Below are experts of layer 4 (counted from 0) of a mixture-of-experts language model. Rows are named router (the router's row for the expert), gate (a neuron's input weights, with its number), up (a neuron's input weights, with its number) and show model dimensions 0-95. Each number is 128 + 24 x the weight over its row's rms, rounded and kept within 0 to 255.
After each expert's rows: "gets" lists some tokens that make up at least twice as much of what it gets as of all text; "mostly gets" lists some tokens that are sent to it at least half of the time. This comes from a sample of Wikipedia text that the model never trained on. Tokens count by the router's weight.

# expert 21
router [ 63 141 171 112  99 132  96  66 125  96 132 136 119 116 130 102 169 115 100  63 114 144 150 126 131 140 138 113 119 129 144 129 125  85 135 136 116 144 138 101 112 114 120 115 131  95 151 143 148 130 166 143 103 140 112 134 100 139 147 130 161 113  78 106 127 126 128 118 157 120 114 133 182 139 168 140 113 122 132 140  61 145 110 144 151 137 144 102 127 133  83 163 144 108 119 106]
gate0 [164 110 141 130 117 132 144 114  80 148 141 111 118  90  95  81 157 153 111 146 130 132 187  78 135 137 124 133 137 113 153 147 112 123 189 121 135 140 132 115 137 142 171 139  73  88 100 115 129 130 135  84 117 165 156 156  95 165  98 131 117 104 125 109 118 105 182 121 131 140 116 138 122 157 147 149 145 142 160 147  87 162 121 125 147 135 163 154 185 110 131 123 127  94 128 137]
up0 [ 99 143 118 143 105 105 125 162  81 142 116 114 137 133 119 112 123 186  89 147 141 157 143 135 179 162 160 166 141 131 144 127 142 122 147  92 126 160 135 121 108 118 128 116 109 131 134 124 128 171 151 100  85 129 130 131  91 140  83 148 113 104 103 132 165  84 130 153 137 106 166  90 114  96 109 100 153 147 142 116  97  60 141 116 171 144 154 178 129 141 125 128 104 164 126 176]
gate1 [114 135 119 114 118 132 194  88 111 184 137 112 148 124  87 145 121 117 122 123 115 111  92  80 118 143 115 163 106 132 140 110 112 130 126 158 134  62 130 123  95 140 164 166 135 142 103 123 166 155 150 159 143 140 114  98 148 185 132 153 154 137 119 109 159  96 109 108 190  65  94  97 111 136 144 114 147 129 142 115 114 124 148 139 134 131  97 153 123 120 106 111 125 157 161 124]
up1 [103 136  91 183 127 146 141 131 103 122  72 119 147 144 120  87  85 116 117 122 146 140 110 101 139 121 116 116 127 151 125 180 131 156  93 146 134 173 114 126 142 118  85 114 150 128  93  93 110 141 156 105 123 101 110 127  82 103 119  87 128 126 132 207 142 129 170 112 103 162 140 157 142 127 113 135 142 124 119 134 132 127 129  90  98 134  95  91 147 107 138  93 126 134 108 111]
gate2 [145 188 154 116 111  81  73 150 137 146 128 128 108 106 105 161 111 128 113 121 170 175 145 159  97 153 142 113 142 168 145 178  70 114 124 138 115 140 143 123 140 126 124 147 142 123 125  96 145 179 146 116 130 140 149 159  68 162 133 149 156 151 145 133 142 116 170 128 113 137 125 116 136 111 155 118 118 136 148 140 105 137 131 113 145 123 111  86 114 135  83 144 124 149 142 129]
up2 [121 133 160 101 153  79  91 123 133 167 121 125 149  92 120 105 116 129 127 119 179 181 165 109 111 130 128 136 121 153 144 120 117  91 155 164 145 140 118 120 119 123  77 132  90 142 113  89 137 134 104 166 160 117 144  94 126 176 119 167 161 130 150 143 148 127 122 147 134 155 140 131 123 113 114 114 111  57 155 109 115 174 126 135 154 120 100 125 108 155 102 117 116 181 121 162]
gets: " the", " a", " The", " his", " an", "The"
mostly gets: " the", " a", " The", " his", " an", "The"

# expert 17
router [116 162 128 152 149  50  85 153 130 121 154 138 131 143 134  99 139  80 147 132 114 120 183 117 128 114  98 140 132 128 162 137 129 106 176 128 145 140 120 121 172  82  77 142 106 104 148 137 144 141 132 160 146 131  94 187  98 107 119 137 104 120  59 156 124 119 117 139 143 106 131  94 138  88 146 170 138 132 116 131 150 142  90 136 127 132 126 126 151 123 108 179 151 117  86 110]
gate0 [148 162 146 107 123  89 101 128  94 120 138 157  93 138 124 121 155  98 134 139 121 114 146 120 169 120 116 133 128 149 108 106  56 108 135 100 111 135 160 138 110 148  99 112 119 168 114 139 150 131 111 123 131 131 137 108 109 102 104 145 108 122 148 126 133 119 159 143  99 115  80 109 151 145 168 206 123 123 162 102 126 162 112 138 166 115 134 116 172 121 114 124 115  92 127 200]
up0 [188 110 131  97 117 112  91 160 106 137 124 155 157 151 135 106 136 103 100 133 133 103 106 117 122 125 155 127 107 137 145 113 114 114 102  90 119 122 169  95 118  69 130 124  79 124 115 127 136 132  92 132 163 139 141 133 138 117 142 124 131 155 125 135 134 154 150 153 151 141  89 114 110 171 154 167 110 140 149 150 106 151 165 121 153  89 141 131 109 127 138 124 156 132 146 174]
gate1 [134 165 116 119 127  81 176 119 129 175 137 127 122 116 158 129 136 171 138 155 108 101  98  91 118 150 132  93 138 117 141  91 104  89 139 111  89 134 107 102 133  93 105  91 152 131 166 101 128 127 127  64 140 140 154 104 148 162 126 107 154 157  68 142 149 155 114 110 134 172  86  85 126 113 128 128  91 145 149 156 118 164 142 130 104 141 103 175 130 152 117 139 130 153 204 163]
up1 [101 107 119 122 105 143 120 114 127 114 140 123 127 118  80 137 109 122 130  80 152 122 147 141 105 150 146 134 146 136 122 118 132 155 132 135 166 116 142 146 153 161 159 160 129 147 112  89 145  97 128 130 147  99 122 132 106 103 100 135 111 134 116 140 101 155 153 130  78 125 141 169 110 124 114 117 178 106 149 120 141  98 133 129 138 140 144  96 126 118 119 151 114 147  70 131]
gate2 [118 111 122 127 151 124  93 149 114 150 105 113  82  95 132 107  72 103 127 130 157 121 134 136 129 106 147 130 118 145 157 134 128 174 138  98  89 133 147 110 131  69  95 126  98 144 115  88 145 106 124 106 117 142 159 124 109  77 132 119 108  98 116 133 167 144 140 147 154  98 136  77 120 101 175 104 128 123 114  75 197 141 106 143 143  91 119 150  76 117 137 163 159 136 124 112]
up2 [167  87 140 121 149  75 121 168 108 104 106 111 143 112 107  99 102 124 191 186 130 124 138 116 101  90 172  98 139  77 132 148 148 158 122 127 141 125 139 128 150 149  78 142 139 114 162 132 150 122 139 146 148 139 155 134  95 135 106 104 118 122  80 115 125 125 108 133 155 133 156 131 124 161  76 106 102 138 141 106 130 121 109 103  98  91 120  91 192  93 124 126 159 128 145 120]
gets: " |", " ", " +", " Total", " $", " 0"
mostly gets: " %", "°N", " −", " Total", " (age", " Country:"

# expert 1
router [130 166 151  98 119  46 130  86 144 107 155 143 150  94 134  89 121 166 113 110 140 115 123 150 127 184 143 140 121 141 143 116 131 151 154 119  67 113 110 154 155 121 103 121  85 134  97 131 100 127 139 126 146 183  96 149  97 100 119 138 138  52 110 109 115 112 111 161 146 106 194 109 121 141 146 123 103 168 138 138 119 140 104 156 125 137 139 109 147 138 114 142 152 115  96 139]
gate0 [154 155 140  89 117 138  98 130  83 188 103 145 135 141 132  97 105 118 133 152 153 149 156 126  84 170 169 159 146 176 157 118 122 121 113 149 132 154 137 141 151 113 104  95 127 124  76  97 111 154 171 146 109 124 125 139  82 150 126  95 122 119  97 125 138 138 119 167  99  77 139 110  99 115 121 130 122 160 141 111 125 153 127 141 166 155 181 108 139 134 144  91  89  90 105 124]
up0 [154 134 140 114 139 128 147 121 146 178  95 106 161 107 117 110  89  67 146 155 161 130  93 129  98 136 124 125 181 158 149 122 108 127 130 108 135 163 149 131 109 152 106  67 131 127  87  66 111 131 155 138  69 114 120 131 117 134 132 132 127 139 124 144 134 166 112 135 124  72 126 113 115 164  90 126  94 121 162 113 120 156 132 136 141 165 114 140 160 133 146 116  83 157 125 135]
gate1 [114 128 140  60 122 105 154 102 157 103 121 124 136 170 106 107 157 130 126 145 133 115  95 164 119 160 133  97 119 165 123 116 106 107 110 106 160 124 156 167 142  89 147 120 128  93 161 124 167 136  92 133 122 133 165 115 140 124 143 120 122 104 146 117 122 102 121 139  90 156 170 137 128  69  92 101 146 179 127 130 122 112  95 155 111 144 128  82 119 149 133 122 133 105 132  87]
up1 [125 146 159 170 125 139 132 136  92 114 151 114 114 128 115 119 117 169 109 127 132 137 135 157 154 155 129 111  98 103  78 129 137 153 119 136 142 129 123 126 114 137 134 159 129 132  96 118 152 157 128  84 146 146 197 115 139 118 129 109 137 161 107 101  96 100 167 154 119 100 118 107  78 146  79 129 111 164 129 171 139 117 113  64 141 139 145 110 138 100 123 150 155 116  97  76]
gate2 [142 155  99  86 158 145 120 132 160 103 167  77 165 165 128 121 124 197 122 129 145 123 145 122 109 132 129 119 125 165 115 151 142 119 165 163  89 148 114 112 138 104 140 161 127 121  89 122 137 106 101 111 105 112 148 115  83 149 147 105 105 130 112 141 140 135 122 188 156 123  94 142 138 123 125 118 176 162 127 108 136 121 120 136  97 110 119 110 124 101 113 109 162 137 121 132]
up2 [152 127 161 110 102 114  97 178 126 138 119 121  69 145 156 172 141 135 110 128 117 151 111 136 123 111 174  96  76 135 142 117 146 127 141 106  98 144  88 144 133 120 142 107 105 167 166 121 143 106 120  95 107 120 115 167 120 125 140 107 123  95 127 115 144 142  80 163 123 124 143 141 142 140 158 138 125 125 116 112 147 143  97 105 101 146 112 158  97 123 102 108 133 111 140 132]
gets: "-", "|", "C", "D", "S", "E"
mostly gets: "I", " USA", "-", " US", "E", " MF"

# expert 23
router [116 141 153 144 172 120 114 120 120 129 166 104 146 142 158 105 137 101 133 112 118  85 129 121  69 139 108 146 136 181 149 132 115 125 131 102 119 135 110  75 129 159 102  95 141 123 193 165 140 112 180 122 145 151  93 137 135 127 112 129 131 155 123 138 128 122 108 122 144 125  95 135 115 133 163 130 104 132 119 119 137 151 155 134 102 149 109 115 105 123 121 158 130 159 111 156]
gate0 [109 124 116 125 120 106 105 157 150 133 149 118 102 121  92 120 132 114 155 124 162 137 113  89 118 109 201 106 118 114 171 162  89 108 171 129 162 104 126 115 108 191 122 102 120 127 123 155 108 129 132 114 103 137 117 138 170 132 104 106  88 162 162  86 129 125  93 140 141 140  79 110  93 124  96 131 154  78 112 157  93 132 137 151 108 103 129 140  80 128 111 115 131 125 130 112]
up0 [120 114 106 143 127 111 120 131 129  99 127 151 120 118  53 183  78  82 146 128 118 151 141 100 130 121  71 179  98 133 112 130 117 141 101 141  98 107 131 131 138 161 123 157 149 145 115 143 111  84 124  99 131 120  86 108 116 125 153 120 136 103 137 129 151 104 171 150 133 114 147  96 122 116 143 146 122 124 116 108 107  81 184 121 157 129 132 173 114 134 171 112 138 124 121 113]
gate1 [116 149 110 148 145 139  65 108 152 169 170 115 143 132 132 101 141 116 138 115 157 108 112 145  99 125 157 134 150 152 110 123 137 122 189 162 114 128 116 110  89 131 147  91 127 131 163 121 153 135 141  86 147 136  92 121 155  94 140  98  94 136 154 173 107 153 146 119 152 138  99 127 156 139 114 138 135 105 150 174 127 100 132 122 116 122 161 174 129  81 106  90 102  99 109 143]
up1 [146 156 176 120 145 119 155  97 104 123 117 114 150 165 124 143  72 101 138 120 118 131  98 165 126 127 148 128 115 126 129  95  96 142 147 150 118 121 143 118 133 136 121  89 104 155 159 116  95  96 114 137 134 138 105 142 128 105 163 116 143 198 124 119 102  92 131 138 132 113 146 148 107 128 162 110 163 126 108 147 122 116 141 145 129 109 144 156  98 115 166 122 134 108 145 140]
gate2 [115  92 131 165 155 144 156 113 143 139 135  83  81 121 104 117 146 170 145  99  88 104 157 101 100 142 129 112 160 166  98 128 135 163 127 122 142 128 181 125 136 109 100 126 143 144 126 135 130 115 142 102 126 132 153 127 141 183 155  62 145 128 106 140 134  80 161 137 141 106  92 100 145 167 146  75 144 119 115 105 160 110 101 126 114 138 149 120 136 115 145 120 114 135  75 135]
up2 [153 119 122 115 155 119 136 132 122 117  98  83 153 161 159 126 158 106 148 118 111 124 126 143  86  98 180  94 117 140 149 140 120  96 128 110 127 112 121 157 138 109 134 128 149 129 200 120  96 128 116 107 170 112 122 156 139 103 174 109 121 103 112 111 160 155 173 132 126 133 143 133 124 111 143 118 129 128 138 153 121 140 161 122 111 166  94 128 136 128 120 119 122 146  96  94]
gets: " ", "m", "t", "p", " s", " m"
mostly gets: "p", " p", " f", " s", " n", " t"

# expert 0
router [129 163 156  98 181  86 133 144 143 130 114 159 102 162 136  85 161 106 117  92 145 141 130 145 135 124 102 132 143 133 154 109 136 101 104 131 166 185 154 142  93  60 125  88 135 136 115 135 143 155 140 129 132 105 117 133 118 113 115 154 128  78 105 130 100 135 108 174 153 145 105 118 160 125 123 120 114 119 123 140 115 140 103 139  87 140 160 147  98 143 115 131 142 111 111 120]
gate0 [157 163 128 110 135 104 139 121 116 158 106 150 108 100 141  87 101  90 119 133  90 181  91 170 150 133 157  91 173 120 125  94 121  84 138 126 162 170 102 115  85 109 114 132 154 160 125 133 122 159 130 126 142 117 150 123 111 111 202 110 104 126 143 120 129 140 118 146 138 112 149 119  91 122 121  86  85 129 127 112 112 173 108 135  99 141 124 147 115  77  92 146 138  95 105 124]
up0 [123 176 133 148 141 118 119  90 128  99 119 159 138 137 103  80 124 146 133 149 115  87  91 145 146  75 165 155 139 180 137  98 133 136 127 138 154 166 124 110 154 161 111 125  89 165 139 137 143 137 115 117 137 133 169 127 142 113 157 128 116 118 127 129 101 169 126 173 120  86 138 145 160 130 125 113 107 151 167 123 148 155 128  93 111 123 162 133 109 101  59 106 125 116  93 138]
gate1 [133 117 129 122 141 131 124 179 135 130 117 168  98 137 139 119 161 126 124 101  92 124 114 114 150 165 120 106 142 117 164 136 110 126 161  68 121 164 166 160 120  91 120 135 158 132 119 138 115 100 108 130 164 139 128 136 125 104 129  97 146  95 114 140 144  97 142 153 126 119 147 102 150 123 102  86 145 119 169 114 134 164 127 164 100 132 128 109 133 136  87 140 120 150  98 136]
up1 [102 109 132 143 203 149 135 131 120 140  63 125 139 147 148 144  74 134 151 166 106 119 156 136  89  99 114 152 117 107  95 137 122 125 105 159 142  87  92  78 117 122 141 125 134 140 119 118 119 140 163  90  98 103  86 152 108  99 111 152 121 131 129 147 123 103  67 137  83 122 139 103 128  94 135 146 147 166  64 108 144 152 153 108 166 135 127 134 157 140 109 130 135 104 139 116]
gate2 [101 148 132 146 164  76 112  95 129 157 147 120 107 136 101 102 111 120 113 132 146 139 168 111 116 104 193 113  99 138 168 121 140 113 141 132 134 161 111  96 157  95 116 117 110  98  73 133 127 115 115  95 126 135 110 151 139 125 107  87  84 132 129 142 136 110 168 156  69 117 125 161 148 135 169 146 171 144 116 133 117 172 136 154  94 155 164 138 153 127  88 134 111 105  96 111]
up2 [ 91  80 148 162 152 125  70 119 125 148 165 100 148  73 132 119 134 119  99 139 137 107 154 103 137 145  93 150 110  93 109 138 116 136 191 124 154 139 142 118 130 102 116 116 105 134 138 147 141 163 175 104 152 112 133 126  94 134 112  95 127 108 130  96 106 122 114 159 169  98 135  79 100 151 133 105 143  64 121 110 131 137 181 118 115 117 136 122 113 144 167 131 136 152 133 178]
gets: ":", "-", "=", "===", "==", " ="
mostly gets: "=", " by:", " Born:", "″N", " also==", "==P"

# expert 15
router [127 133 146 127  93 101  89 148  85 111 125 172 141 139 161 128 114 169 163 113 144  86 115 152 112 143 113 121 138 113 125 117 121 106 113 120 111 132 144 102 110  85 145 104 111 122 104 164 159  86 159 180 124 141 132 131  84 122 148 165 114 109 103 121 129 108 126 172 125 137 157 148 170 175 100 171 124 136 102 118  72 123 130 132 160 130 117 136 118  96 125 116 104 135 116 131]
gate0 [160 158 122 134 100 138  74 167 126 163 112 149 107 106 109 119 118 177 126 125 163 167 115 130 107 137  93 151  83 113  78 146 150 136 130 139 114 115 174 120 123 142 129 167  99 124 132 131 122 115 163 144 123 106 126 114 110 113 139 141 164 113 164  92 141 102 109 179 106 141 138 109 175 130 111 111 129  97 129 107 135 159 111 133 120 172 104 147 125 115 109 120 158 119 144 129]
up0 [170 141 119  98 145 136 103 130 107  93 164 115  75 113 149 147 113 163 130  90 111 107 163 135 112 122 117 116 150 170 155 138 127 154  91 106 136  89 133 105  91  84 144 116  80 110 156  92 111 104 173 118 143  96 127 151 151 185 121 124 137 163 105 142 127 155  93 149 145  89 145 128 121 139  71 133 117 158 174 110 112 139  83 128 143 114 158 101  99 132 124 126 143 112 128 114]
gate1 [150 143 134 183  95 115 104 120 137 108 144 142 125 109 111 122  98 159  92 159  97 137  81  79 148 139 124 147 111 113 116 143 145  93 127 128 111 127 149  94 145  93 149 154 121 149 125 160 141 128 150 157 119 149 135 131 141 139  98 149 140 133 146 136  48  79 113 112 161 144 149 117 188 125 162 130 160 120 108 139 104 149 145 112 124 110 135 164 104  90 109 129 106 118 120 142]
up1 [128 127 151 129 145  99 156 183 160 150 115 111 121 160 150  92 120 132 146  97 163 113 159  67  91 138 146 172 138 119 126 112 107 122  86 146 142 124 101 135  94 123 143 105 121 138 149 142  96 141 116 125 159 122 149 122 119 110 136 162 129 120 117 145 146 126 176 124 116 137 173 130  85 129 145 121 131 105 118 102 178 114 120 145 145 128 133 184 159 164 129 166 159 141 142  96]
gate2 [164 104 124  90 117 135 141 160 144 101 162 130 121 153 100 149  99 125 172 118 192 100 104 104 107 100 117 128 118 146 132 113  94 132 129 131 139 151  82 119 104 135 134 148 123 125 123 132 115  89 121 160  67 130 144 138 164 120 119 129 118 145 110 114 136 131 146 129 110 141 130 127 103 139 136 138 132 139  77 178 145 170  90 130 125 138 133 129 147  69  96 122  97 111 123 131]
up2 [125 151 161 152 134 132 136 154 133 108 133 113 152 119 120 182 127 100 114 130  92 132 134  80  92 123 119 140  99 127 161 172 159 122 145  95 101 151 120 129 161 138 107 160 134 128 146  90 106 124 122 145 120 117 104 105 135 138 113 131 129 105 120 149  97 172  97 136 141 131 171 112 139 158 110 117 142 100 164 125  77  99 180  87  93 129 111 111 160 127 144 107 159 187 127 147]
gets: "a", "us", "o", "ia", "i", "ra"
mostly gets: "co", "era", "ia", "us", " tri", " France"

# expert 24
router [119 161 141  95 133 126 129 126 133 154  82 132 116  93 182 119 122 140 104  97 153 118 156 137 113 137 110 122 136 145 119 128 179 129 168  37 121 105  70 140 120 116 115 118 118 101 102 124 123 133 150 167 130 157 123 132 134  99 134 153 127  98 141 144 115 127 120 155 139 120 167 103 167 161 108 126 137 117 112 161 102 139 124 170 117 114 116 119 159 128 137 158 127 104 146 102]
gate0 [117 139  91  96 170 137 129 131 135 156 102 126 104 115 122 122 162 106 115 137 111 143 112 182 116  94 147 138  82 144 155 134 137 144 154 146 141 102 119 113 150 153 112 124 120 121 111 120 111 116 137 129 148 133 140 130 128 124 135 140 116 148 144 127 138  86 139 111 126  96  89 150 133 143 124 144 169 135  97 123 120 105 130 153 130  83 126  76 153 145 129 154 144 131 144 135]
up0 [152 151  81 123  63 116 128 144 132  93 158 106 119  79  99  96 129 105 129 112 124 154 146 138 162 128 125 128  83 135 139 115 118 119 159 161 112 130 171 119 101 139 163 164 162 123 122 135 144  94  86 143  95 122 157 110 184 137 159  93 135  86  99 108 110 171 152 132 159  69 124 123 103 140  92 152 152 111 137 117 149 123 113 149 135 110 104 125 132  99 103 145 145 109 126 124]
gate1 [138 140 145 150 155 147 100 138 139 163 138 129 135 124 160  88 142 103  97 125 158 141 118 133 140 106  94 127 130 160 110 148 149 138 152  99 111 173 122 106 126 132 114 143 111 126 158 121 101 139 131 138 122 114 138 108 133 103 124  99 103 153 157 127 104 135 119 121 132  84 122 150 104 111 139 133 147  74 115 156  84 153 141 174 154 175 119 100 145 134 100  86 120  95 137 121]
up1 [168 145 133  91 115 104  83 165  84 120 132 142  77 135 113 126 136 117 140 140 131 142 128 109 114 120 145 123 114 144  92 104 153 142 146 129 150  98 129 161 132 120  99 148 149 124 110 148 113  96 141 125  96  62 110 135 142 128 127 145 152 146  88 128 134 132  95 135 131 129 141 125  56 153 149 152  90 138 151 117 158 132 158 106 145 141 140 119 121 100 131 139 174 153  70 122]
gate2 [125 151 145 136 123 131 123 144 128 136 141 136 132  95 129 144  72 166 128  91 126 122 150 102 103 160 123 103 157 139 102 130 151 118 152 142 143 135  82 145 159 120  79 118 112 124 173 142 160  89 135 136 150 117 118 131 112 114 120 145 128 118 101 125 136 110 123 140 107 111  92 103 144 151 154 115 165 152  87 153 103 123  80 139 113 133 129 115 142 110 116  95 146 121 117 176]
up2 [118 122 111 138  92 126 125 160 164 135 104 139 118  96 149 130 110 102 107 160 146 143 135 130  97 132  97 168 103 125 128 137 177 179 158 175 112 142 114 127  90 123 114 128 167 138 129 118 148 129 129 193 144 146 147 163  92 128 126 130 182 112 108 150 117 121 131 122 141 161 146 109 137 143 134 129  94 185 110 133  96 152 137 134 124  99 135 156 123 102 141 123 166 101 152 144]
gets: "e", "i", "o", "u", "a", "ri"
mostly gets: " Joe", "e", " Lee", "NG", "OR", " Me"

# expert 16
router [ 70 129 158 131 136 123 149 107 124 130 132 124 117 134 169 143 129 122 129 138 143 102 125 141 146 157 112 106 143 163 139 164 162 107 126 108 128 139 125 113 121 106  81 131 152 108 187 153 163 114 137 106 179 142 114 127 116 122 110 103 134 136  84 147 110  80 120 132 147 145 159  53 142 100 123 135  93 126 109 133 115 132 159 133 139 125 131  94 128 109 118 134 102 105 100 106]
gate0 [117 159 107 149  98 129 125 116 102 157 125 112 109 102 140 131 130 137 121 108 110  99 159 116 131 192  97 129 125 178 159 117 100 144 170 144 185 116 150 119 101  90 116 165 163 149 154 135 125 118 139 128 104 119 173 135 123  96 120 114 109 144 116 129 122 108 141 160 146 163 114  84 117 110 126 137 139  88 115 104 147 134 123 152  95 119 164  97 147 164  65  77 113 132 127 114]
up0 [146  79 115  76 113  88 128 139 147 150  94 150 157 145 134 167 143 148 113 121 134 149 135 106 120 128 106 150 107 127 189 107 126 144 103 124 128 116 158 106 186 122 119 112 103 138 120 120 138 161 108 157 139  80 117 150 104 141 133 147 173 140 113 139 164 152 128 102 138 132 116 198  82 109 150 128  77 149 122 126 120 134 122 137 133 169 134 137 116 128 152 146 125 164 147 148]
gate1 [101 155  89 117 144 133 145 125 126 139 129 139 138 157 127 150 151 138 127 139 139 100 158 116 110 128 122 113  93  86 123 191 106 115 128 120 106 156 107 109  93  96 117 186 148 162 131 128 173 165  88 112 151 135 118 134 149 148  57 109 140 167 114 133 119  88 105 124 140 159 165  73 160 124 116 158 154  86 101 139 109 164 121 140 172 146 120 129  99 107 128 129 127 124 110 144]
up1 [ 89 112 145 136 172 141 121 150 167 136 129 135 108 176 150 113  93 166 134 167 131 115 105  73 115 111 128 140 136 156 105 125 154  90 123 164 139 125 118 105  89  98  85 106 165 123 143 118 156 148 130 120  89 158 128 144 107 123 107 137 105 132  91 116  73  93 108 127 118 181 125 128 132 145 127  94 146 125 128 114 127 160 125 120 110 138 112 109 104 162  95 130 132 151 123 162]
gate2 [140 121 130 121 139 153 103 137  83 130 146 137 115 119 145 158  80 132 111 107  90 131 150  64 141 119 137 128 122 154 162 116 164  67 134 133 146 120 169 106 138 123 135 172 175 141 120  91 107 116 103 116 130 148 105 132 139 107 114  76 174  92 131 148 121 142 113 134 163 147 132 109 169 112  78 124 137 125  92 115 125 161 164 119 151 118 139 105 122 131 133 112 123 116 124 127]
up2 [142  99  94 115 147 138 127 157 118 103 120 132 137 136 151 122  95 118 140 146 144 133  99  90 127 120 147 101 114 156  91 108 123 119 144 109  87 109 120 144 111 163 147 124 147 100 138 113 134 119 122 118 121 116 128 140  46  90  76 133 113 122 106 133 105 131 124 150 147 133 133 130 111  79 119 133 160 138 128 113 121 109 140 164 109  69  99 140 157 107 115 134 134 122  95 146]
gets: "y", " that", " which", " he", " who", " it"
mostly gets: "y", " which", " that", " who", " It", " she"

# expert 28
router [127 126 117 113 189 115 122 127 142 114 129 163 142 133 128  76 142 120 115 114 139 101 116 127 111 186 137 181 117 152 141 140 166  96 119  98 107 119 121 105 124  80 142 127 134  98 141 138 167 101 171 166 192 152  82 121 105 126 133 133 128 107 122 133 128 131 113 135 134 143  98  92 120  79  95 141 151 130 133 163 120 117 162 137 104 144 139 103 104 101  99 191 175 107 146 107]
gate0 [137  77 106 149 155 111 112 161 137 156 113 131 141 181 159 112 100 127 138 144  96 117 188  93 131 160 126 145 134 121 145 101 127  80 139 124 127 117  85 138 110 132 136 152 128 106  97  79 123 136 156 164 130 126 112 123 118 119 140 116 142 124 117  89 113  99 102 117 134 141 109 131  80 158 115 131 126 130 117 121 128  99 121 111  96 122 110 132 132  76 127 155  75 156 112 129]
up0 [104 116  71 103 141 112 163 117 110 108 151 115 121 137 116 118 173 179 129 141  79 142 117 164 111 147 134  85 122 108 125 144  71 133  90 158 109 117 107 136  75 107 100 120 146 146 150 101 100 155 124 156 118 106 122 156  92 155 141 167 133 133 121 151 133 120 142 115 122  92 180 128 126 121 113 113 135 114 124 150 103 125 133  91 134 110 120 112 104 125  97 119  96 128 159 117]
gate1 [158 148 139 137 119 139 108 131 133  82 135 150 131 176 175 135 138 145 117 115  99  92 174 114 148 110 151 136  94 135 151 156 141 115 155 140 151 150 109 147 122 147 140 172 135 126 134  78 130 102 101 156 132 142 122 138 141 116 151 143  92 144 127 166 141  98 142 148 125 112 105 121 140 104 163 133 133 176 108  98 149 154 105 110 106 140 162  89 116 158 121 120 134 127 163 116]
up1 [161 172 133 129 108 127  85 111 134 115 119 119 160  87 119 159 110 152 178 119  83 129 129 133 123 131 125 129 141 138 116 122  80 135 132 148 115 121 152 138 153 189 151  77 146 105 119 155 197 123 143 120 145 120 120  77 105 172 171 103 125 109 147 131  82 118 148 120  93 150 112 148 122 165  79 169 117 160 134 112  74 134  96 134 157 119 131 127 144 129 124 141 110 136 113 133]
gate2 [166 148 113 120 150 102 128 110 159 150 110 163 174 160 123 115 102  96 165 120 165 113 160 142 145 132 161 126  96 124 121 179 150 156 176 100  70 139 175 118 125 127 184 169 103 152 140  70 139 154 120 160 129 107 116 115 158 121 169 153 124 162 109 168 131 145 168 130 173 129 100 129 136 114 110 114 142 103 143  92 101 144 129 164  90 145  99 147 145 139 116 111 110 120 111 105]
up2 [159 133 109 106 157  86 143 189  95 149 118 118 131 132 132  93 155 110 122 140 124 136 126  85 134 129 127  80 156 191 127 119  85 118  91 139 102  94 143 113 128 148 134 138 138 139 139 100 128 131 182 129  95 125 148 133 111 117 129 126 108  98 155 156 158 118 133  78 122 129 124 137 151  95 118 192  91 105 110 102 109  97 125 118 103 138 134 137  92 134 139 119  90 116  81 136]
gets: " B", " S", " L", " D", " M", " P"
mostly gets: " N", " B", " D", " L", " F", " S"

# expert 30
router [121 153 116  96 153 117 105 126 175 160 159 111 135 130 139 125  89 116 108 114 121 124 138 143 144 197 140 112 113 136 161 131 165 120 117 130 110 175  94 121 168 130 156 128  85 108  93 135 139 114 138 176 154 129 110 119 110 101 128 166 118 144  74 186 153 126 122  92 147 116 109  62 102 116 145 152 120 132 120 126 119 129 123 141 141 151 132 138 149 136 164 173 163 154 117 117]
gate0 [110 108 134 133 129 127 117 152 129 131 139  93 155 151 152 140 148 117 158 154 150 176 101 116 146 139  83 124 126 146 119 125 105 109  85 109 138 133 167 134 125 177 154  92 122 113 100  91 136  97 139 106 139 125  88 137 150  86 138  99 141 130 152 137 165  79  71 150 145  95 121 105 134 108 111 139 182  94  80 101 175 153 163 121 142 160 146 163 124 126 129 161 180 140 113 112]
up0 [136 161 156 127  87 150 117 151 136 125 142 135  69 135 142 124 115 153  95 128 152 148 159 145  98 126 131 124 102 111 100 109 119 131 107 153 128 125 174 104 132  82 127 140 137  92 126 120 126 151 175  98  85 108 116 168 143  92 114  96 124 132  82  89 137 151 130 134 133 132 146  89  80 102 161 127 139 124 130 109 149 148 101 140 149 148 149 126  89 133 175 131 128 177 130 114]
gate1 [122 110 133 163  90 155 132 138 123 119 134 140 147 105 104 130 139 144 123 109  99  72 137 158 145 137 134 139 113 150 159 124 162 138 125 173 129 143 151  99 100  92 122 148 111 118 127  91 150 134 106 105 152 160  96 158 137  94 190 190 179 113 174  88  95 173 121  65 134 142  83 136 129 143 109 106 166 114 153  99 178 115 109 138 203 144  98 147 115 146 143 135 142 115 104 118]
up1 [115 171 157 133 135 134 135 114 137  74  99 121 118  92 115 125  84  83 173 168  91 106 101 124  87 121 145 122 143 124 118 165 117 142 192  91 199 129 135 155 122 153 120 141 160 126 103 131 132  87 139 124 119 138 186  79 146 132 145 105 137 131 128 146 149 119 114 159  54 127 158 126 104 133 138 120  86 150 100 148 120 153 144 103 124 107 146 129 141 154 105 107 147 122 133 164]
gate2 [123 164 129 163 157 151 139 117 145 175 151 144 155 147 133 124 112 152 126 141 154 158 145 120 111 120 110 157 149 129 180 145 140 118 161 138 118 141 111 131 124  90 156  86 113 105  97 160  88 117 115 126  83 126 109 163 112 126  89 106 149 102  97 123 109 114 166 124 101 146 124 143 111 134 110 172 109 103 117 124 150  74 144 130 157  94 131 137 100 138 137 139 104 139  98 108]
up2 [138  99 141 167 139 133 169  75  97 164 109 122 140 168  97 123 145 100 109 134 137 121 144 125 159  87 128 130 121  99 139 144 141 125 141 138 114 121 120 146 112 123 111 134  99 154 107 119  59 142 126 149 155 129  95 118 126  85 124 160 154 130 135  99 114 121 134 118 141  51 145 154  99 153 105 135 161 170 121 105 178 158 104 143 178 133 143 120 110  94 100 141 101 122 153 159]
gets: " |", "|", ";", " /", "|---|---|---|---|---|---|", "|---|---|---|---|---|"
mostly gets: " |", "|", "|---|---|---|---|---|---|", "|---|---|---|---|---|", "|---|---|---|---|", "|---|---|---|"